Weights of a small mixture-of-experts language model, trained from scratch on English Wikipedia: width 128.
Below are experts of layer 2 (counted from 0) of a mixture-of-experts language model. Rows are named router (the router's row for the expert), down (a neuron's output weights, with its number) and show model dimensions 0-127. Each number is 50 + 15 x the weight over its row's rms, rounded and kept within 0 to 99.
After each expert's rows: "comes before" lists some tokens at least twice as common just after its tokens as in all text. This comes from a sample of Wikipedia text that the model never trained on. Tokens count by the router's weight.

# expert 14
router:42 77 62 39 63 83 30 54 42 34 55 29 63 70 51 32 69 54 32 48 37 56 66 60 32 49 32 43 36 54 75 59 62 49 71 44 59 33 41 60 34 77 45 34 48 78 53 63 38 73 47 61 28 60 64 43 36 41 50 39 29 51 63 78 47 57 26 64 42 53 49 35 41 70 48 71 62 54 59 60 52 50 54 56 64 36 57 64 60 19 54 33 49 42 81 30 72 69 62 61 36 28 43 40 47 44 22 68 71 49 51 22 63 63 31 27 65 53 60 55 33 36 48 73 54 75 84 65
down0:61 41 45 95 58 64 64 37 38 49 75 51 30 65 49 44 48 85 60 58 65 57 69 50 40 78 68 58 54 52 56 37 55 48 35 30 55 42 46 55 43 63 88 52 51 54 74 39 52 24 27 71 68 56 34 47 61 64 36 50 78 13 31 70 85 57 51 69 37 29 79 37 58 42 48 33 54 63 53 48 46 41 46 68 31 45 58 37 66 54 47 51 46 30 48 43 65 12 25 48 54 48 50 57 48 53 60 86 46 39 81 46 58 32 46 42 50 63 60 44 47 54 54 70 60 50 46 48
comes before: "\n", " The", " He", " In", " It", " She"

# expert 23
router:56 61 56 52 74 73 37 82 60 45 67 39 82 64 59 55 76 49 29 54 40 57 56 49 29 29 20 28 42 59 63 46 49 43 41 48 54 44 58 52 27 55 54 36 60 61 56 61 46 59 32 58 33 63 49 61 51 44 43 46 46 51 80 80 68 48 27 66 63 58 34 37 50 70 37 38 36 37 66 38 66 43 54 74 66 41 99 64 73 41 42 42 50 63 63 44 70 52 72 56 49 40 61 23 67 70 42 66 65 29 43 42 63 69 34 40 75 46 57 31 17 29 45 58 41 68 67 64
down0:25 45 58 40 54 62 46 43 64 51 69 13 53 60 70 29 51 43 21 76 54 64 75 28 33 53 59 69 34 43 51 45 68 18 52 61 67 38 51 49 58 20 20 34 51 44 46 46 48 87 44 73 36 45 51 59 52 44 50 42 49 67 47 44 43 58 56 59 46 55 82 46 57 55 52 66 42 50 32 55 59 68 62 46 39 34 61 51 46 18 35 85 43 44 34 43 42 64 44 64 31 75 60 68 59 71 74 07 61 45 51 55 63 28 32 40 44 41 23 50 56 56 72 68 50 28 50 52
comes before: "|", "-", "\n", "The", "===", "=="

# expert 49
router:52 89 63 69 74 53 46 69 36 39 59 44 57 65 65 50 78 71 23 69 38 55 64 59 59 35 55 47 54 59 52 62 56 42 45 55 72 37 53 47 44 60 68 18 53 61 71 55 51 58 43 58 58 53 54 53 36 33 32 35 34 45 54 46 68 36 41 47 72 49 27 48 61 73 30 60 32 27 52 47 59 71 71 43 60 43 93 57 73 56 38 32 67 55 64 40 40 60 71 65 61 14 49 27 73 65 53 67 65 47 42 53 43 72 26 47 72 60 51 29 27 36 42 46 39 65 81 60
down0:37 52 56 62 85 24 59 60 82 57 55 51 69 40 43 32 38 49 56 52 51 45 38 42 76 21 53 47 92 45 74 57 58 42 73 52 26 15 50 65 80 50 94 39 81 44 54 75 40 47 56 50 31 44 44 37 58 30 69 25 57 45 41 44 56 66 33 55 29 39 44 26 44 44 66 47 61 31 63 41 42 48 51 59 62 35 38 40 55 52 55 46 57 40 61 15 48 64 56 68 52 30 54 43 64 69 41 34 67 58 54 56 46 38 63 50 32 68 54 76 48 53 48 78 52 59 59 65
comes before: "-", " |", "|", ":", "=", "s:"

# expert 18
router:30 84 58 58 67 57 39 66 37 48 60 42 53 69 56 35 44 48 30 70 41 62 41 65 48 45 25 38 45 56 52 40 54 37 69 39 57 20 25 48 29 82 55 41 62 67 40 66 46 57 30 47 29 66 50 34 46 50 37 46 33 27 58 41 67 57 37 74 59 60 20 39 49 53 41 64 19 41 82 64 73 33 67 67 55 38 64 62 63 36 57 18 81 42 83 46 72 56 53 72 32 43 54 43 64 44 47 64 59 38 45 51 65 72 51 40 67 51 67 40 32 42 59 53 48 88 56 50
down0:07 56 42 40 39 53 59 59 49 44 55 43 72 41 57 76 31 51 39 55 53 71 47 62 33 31 56 32 68 40 71 41 45 50 91 41 40 42 21 45 41 71 62 54 65 36 31 56 32 39 61 58 44 49 42 20 35 39 54 53 33 19 30 49 73 71 56 34 68 31 67 15 61 61 44 43 47 67 62 36 51 37 40 48 63 51 17 55 53 37 44 36 21 27 47 46 64 55 53 35 44 50 49 30 41 73 60 55 48 54 54 41 58 54 53 81 50 11 53 38 24 43 34 48 36 45 51 69
comes before: " to", " a", " the", " by", " in", " for"

# expert 30
router:45 63 55 56 72 64 39 75 54 36 55 38 69 57 66 65 66 55 35 45 36 77 63 61 32 46 25 41 21 62 57 67 57 55 53 45 62 49 53 53 27 64 57 41 52 63 63 65 57 69 48 62 55 58 68 51 30 47 29 31 29 44 62 67 47 50 37 61 53 69 30 32 60 76 30 64 39 43 71 51 55 39 47 51 81 32 81 54 80 46 43 40 60 15 55 43 57 51 86 52 24 39 54 37 65 63 69 53 54 44 47 31 59 64 37 31 81 47 56 14 38 34 41 32 31 67 74 60
down0:48 45 35 50 39 31 58 63 68 38 55 44 20 32 68 55 34 89 69 77 54 34 28 62 57 41 42 50 39 23 38 45 29 63 59 28 54 77 51 63 32 53 52 46 64 50 28 48 54 55 34 44 50 48 40 39 67 73 29 63 33 49 81 33 34 49 59 46 62 28 19 67 25 53 37 67 39 49 74 48 43 47 13 57 72 53 24 44 55 27 42 31 53 27 38 56 43 53 67 61 20 62 35 62 74 41 53 60 26 45 41 44 63 54 38 54 57 55 76 65 62 72 63 39 46 56 50 48
comes before: "-", "\n", "|", "The", "=", "==="

# expert 35
router:45 51 54 52 71 54 42 52 54 49 57 42 64 67 60 46 55 51 33 69 21 62 60 54 54 36 27 53 27 76 59 39 65 60 79 46 69 38 41 81 36 64 58 34 58 67 54 87 36 65 31 60 48 56 53 37 26 33 51 41 54 44 65 54 63 58 26 63 68 51 16 33 57 65 27 72 39 45 56 56 47 45 71 74 68 44 91 71 63 35 38 45 69 41 83 49 61 67 73 64 49 50 50 46 72 54 57 57 58 32 45 47 62 68 59 32 64 34 39 43 39 49 42 50 14 65 71 65
down0:54 19 67 36 55 40 55 18 63 68 55 76 53 43 52 62 36 70 68 53 40 47 32 46 46 59 53 56 37 66 40 47 63 47 38 72 47 45 26 48 70 07 71 79 57 72 54 67 45 44 53 51 46 19 42 66 29 59 63 61 55 42 61 49 48 49 53 29 47 50 51 44 39 78 36 61 66 30 52 57 33 47 36 27 53 42 49 78 54 66 44 46 64 50 39 41 29 97 76 56 60 70 43 77 47 38 27 50 64 42 46 37 74 60 52 46 75 52 58 64 67 56 39 42 23 33 32 68
comes before: " ", "\n", " 0", " 1", " 2", " 3"

# expert 52
router:47 63 54 45 70 51 51 60 65 61 65 42 70 72 48 60 79 60 37 77 42 64 77 72 28 30 16 37 36 55 49 52 53 50 55 51 55 41 44 63 29 48 58 29 63 59 38 59 39 58 47 56 26 67 60 48 66 56 47 36 44 34 60 80 51 55 38 53 66 71 38 15 47 69 35 61 56 46 77 48 54 31 59 65 70 43 63 50 86 41 54 38 60 22 59 55 67 58 68 77 37 45 67 48 60 57 39 78 60 32 32 48 61 69 28 22 69 33 56 33 48 27 50 67 60 66 70 70
down0:81 28 61 56 71 57 43 64 35 47 35 38 50 43 45 45 69 15 44 54 61 66 48 38 24 43 47 80 75 32 46 57 75 51 55 41 55 77 51 55 34 37 52 55 54 58 74 39 15 43 52 63 66 50 33 76 56 39 54 49 29 75 43 49 21 56 59 57 58 50 62 40 65 34 35 72 26 68 53 67 46 82 39 63 35 68 73 36 48 65 30 34 14 56 59 67 68 66 29 38 74 58 72 60 53 67 34 23 57 56 60 35 51 41 36 44 58 34 39 55 44 48 58 38 49 52 39 40
comes before: "\n", "|", "-", "The", "In", "=="

# expert 54
router:57 61 52 74 72 44 36 69 75 61 53 42 72 67 47 34 68 41 27 48 42 64 64 61 37 25 39 22 21 61 38 58 52 57 76 57 67 49 53 60 46 59 56 50 62 67 43 54 34 75 30 58 24 73 63 54 47 40 40 38 42 49 64 61 52 35 48 60 68 81 42 40 49 62 49 53 46 66 75 48 46 36 60 46 65 43 70 66 90 37 39 54 56 57 52 24 44 58 60 48 55 40 55 19 56 42 39 86 51 51 27 45 68 71 27 27 49 59 56 31 51 11 50 65 34 70 53 74
down0:64 48 37 43 62 63 71 48 30 40 58 36 54 53 38 53 28 61 54 63 57 72 50 40 58 54 45 78 48 60 47 38 75 33 49 72 44 64 61 39 42 54 46 55 36 65 22 63 70 32 46 42 46 29 48 30 53 33 60 54 00 59 62 18 80 59 49 52 56 34 32 69 49 72 33 65 38 51 48 67 66 56 48 52 35 62 28 28 44 42 64 23 61 73 62 17 52 31 67 43 31 49 38 55 64 70 55 57 35 21 38 39 50 54 18 46 58 63 52 47 71 40 70 51 62 54 29 74
comes before: "\n", "-", "The", "American", "A", "M"

# expert 17
router:33 76 54 47 64 65 50 76 71 49 58 42 70 75 73 68 70 57 38 44 55 51 56 55 37 33 20 50 37 64 54 58 62 38 74 63 86 39 38 61 37 75 58 46 75 68 41 61 35 76 34 63 59 54 59 65 29 40 46 26 36 50 62 54 55 67 43 57 72 52 37 40 51 68 27 65 46 55 59 68 72 48 69 50 50 36 46 62 63 48 63 49 44 27 64 57 56 73 76 43 43 48 81 32 70 75 43 59 66 52 37 53 57 50 21 42 48 30 68 15 58 41 59 40 28 50 43 76
down0:34 60 49 42 43 47 45 55 78 49 64 51 68 58 50 58 56 38 27 99 49 33 59 70 53 27 56 38 39 61 26 42 56 58 53 17 30 56 55 75 75 53 42 65 89 51 65 63 62 57 55 40 47 44 49 33 75 56 50 49 35 54 53 41 23 44 53 24 58 54 55 34 46 22 55 52 25 56 54 73 62 50 16 69 58 40 61 74 42 46 62 79 54 64 45 51 33 28 50 56 67 43 58 55 55 46 53 00 45 57 67 61 43 46 70 50 52 47 62 66 23 53 41 43 64 40 62 46
comes before: " to", " by", " in", " from", " and", " with"

# expert 61
router:39 57 62 44 84 78 45 57 57 58 61 36 60 56 53 60 59 55 35 58 47 43 72 82 42 48 33 47 51 52 44 55 41 61 78 32 83 18 35 43 44 51 50 32 57 62 63 54 40 76 39 66 54 59 51 45 51 19 32 28 40 14 68 80 45 88 50 55 67 43 40 39 64 70 36 55 43 41 68 53 66 57 73 52 57 45 59 79 62 37 37 33 61 58 70 40 63 65 71 79 62 32 52 32 59 52 53 49 63 35 55 38 60 49 24 39 38 63 48 22 30 31 35 64 34 62 54 49
down0:61 17 63 62 47 61 55 56 60 58 56 35 68 57 73 61 53 58 60 55 25 54 61 42 81 45 70 69 42 48 47 40 57 65 38 09 58 79 40 38 43 62 50 49 41 52 57 48 39 41 45 60 69 56 60 49 54 38 67 57 32 61 30 57 38 44 60 76 43 79 69 80 38 58 60 32 53 59 46 52 34 43 67 15 54 58 39 48 48 17 44 75 38 64 73 43 51 68 47 43 24 30 62 43 54 36 65 70 52 22 46 38 46 44 81 47 34 59 61 25 57 64 09 52 55 77 36 51
comes before: " |", " of", " round", "ing", " 0", " season"

# expert 57
router:47 52 52 50 91 57 23 60 58 69 53 48 68 76 46 67 63 47 42 66 39 52 70 62 43 28 24 49 31 60 53 42 69 53 58 48 61 24 44 65 41 55 44 29 65 64 38 64 31 71 37 53 36 66 59 40 49 27 36 43 44 43 63 68 55 77 48 67 70 52 28 35 59 59 26 54 57 53 56 47 64 35 62 63 71 28 72 78 73 34 48 34 71 33 70 49 63 74 65 55 41 49 77 50 81 61 55 48 57 44 42 37 85 66 43 48 56 43 35 41 49 34 46 75 23 65 69 69
down0:45 37 48 63 46 58 41 55 57 61 62 71 54 47 18 49 36 40 73 37 55 26 59 27 50 47 45 48 47 70 51 37 55 53 52 77 44 63 41 71 26 47 47 39 61 35 25 30 48 44 53 20 68 40 51 56 52 34 51 54 70 46 33 51 19 45 34 49 69 44 54 45 31 39 23 27 45 73 36 27 55 63 26 48 42 39 60 57 59 36 74 36 30 40 49 29 45 33 71 78 53 17 63 23 59 44 76 73 64 68 50 49 44 59 18 57 58 44 76 58 41 45 16 20 53 43 58 64
comes before: "\n", " ", " 0", " 1", " 2", " —"

# expert 0
router:32 69 55 45 63 53 45 60 83 63 70 33 74 71 72 61 64 56 28 62 37 51 62 58 41 45 27 27 33 61 38 58 82 62 59 67 79 35 57 64 63 74 63 45 67 74 52 59 33 60 29 69 38 48 67 61 34 41 29 39 23 67 62 58 56 64 48 58 63 66 46 37 52 51 36 69 38 58 54 68 50 45 74 51 54 47 48 68 82 44 50 43 63 44 47 33 41 71 72 47 44 34 56 32 68 75 48 69 59 44 44 34 61 55 33 34 61 53 50 21 54 12 45 59 39 66 64 76
down0:36 46 62 58 47 33 43 49 35 34 51 44 30 57 72 46 62 66 69 44 48 61 58 59 40 52 85 68 49 49 30 38 28 71 72 66 78 62 30 39 42 45 50 74 36 44 60 50 33 57 44 39 41 44 20 31 15 73 42 27 68 45 44 57 39 60 44 45 46 37 74 66 28 57 64 29 42 37 47 62 47 34 83 36 37 64 67 29 67 62 45 59 37 37 53 44 41 59 46 82 21 48 42 29 22 35 44 81 63 62 28 43 38 28 41 56 37 36 57 48 34 63 49 58 50 67 31 68
comes before: " of", "s", " to", ".", " and", ","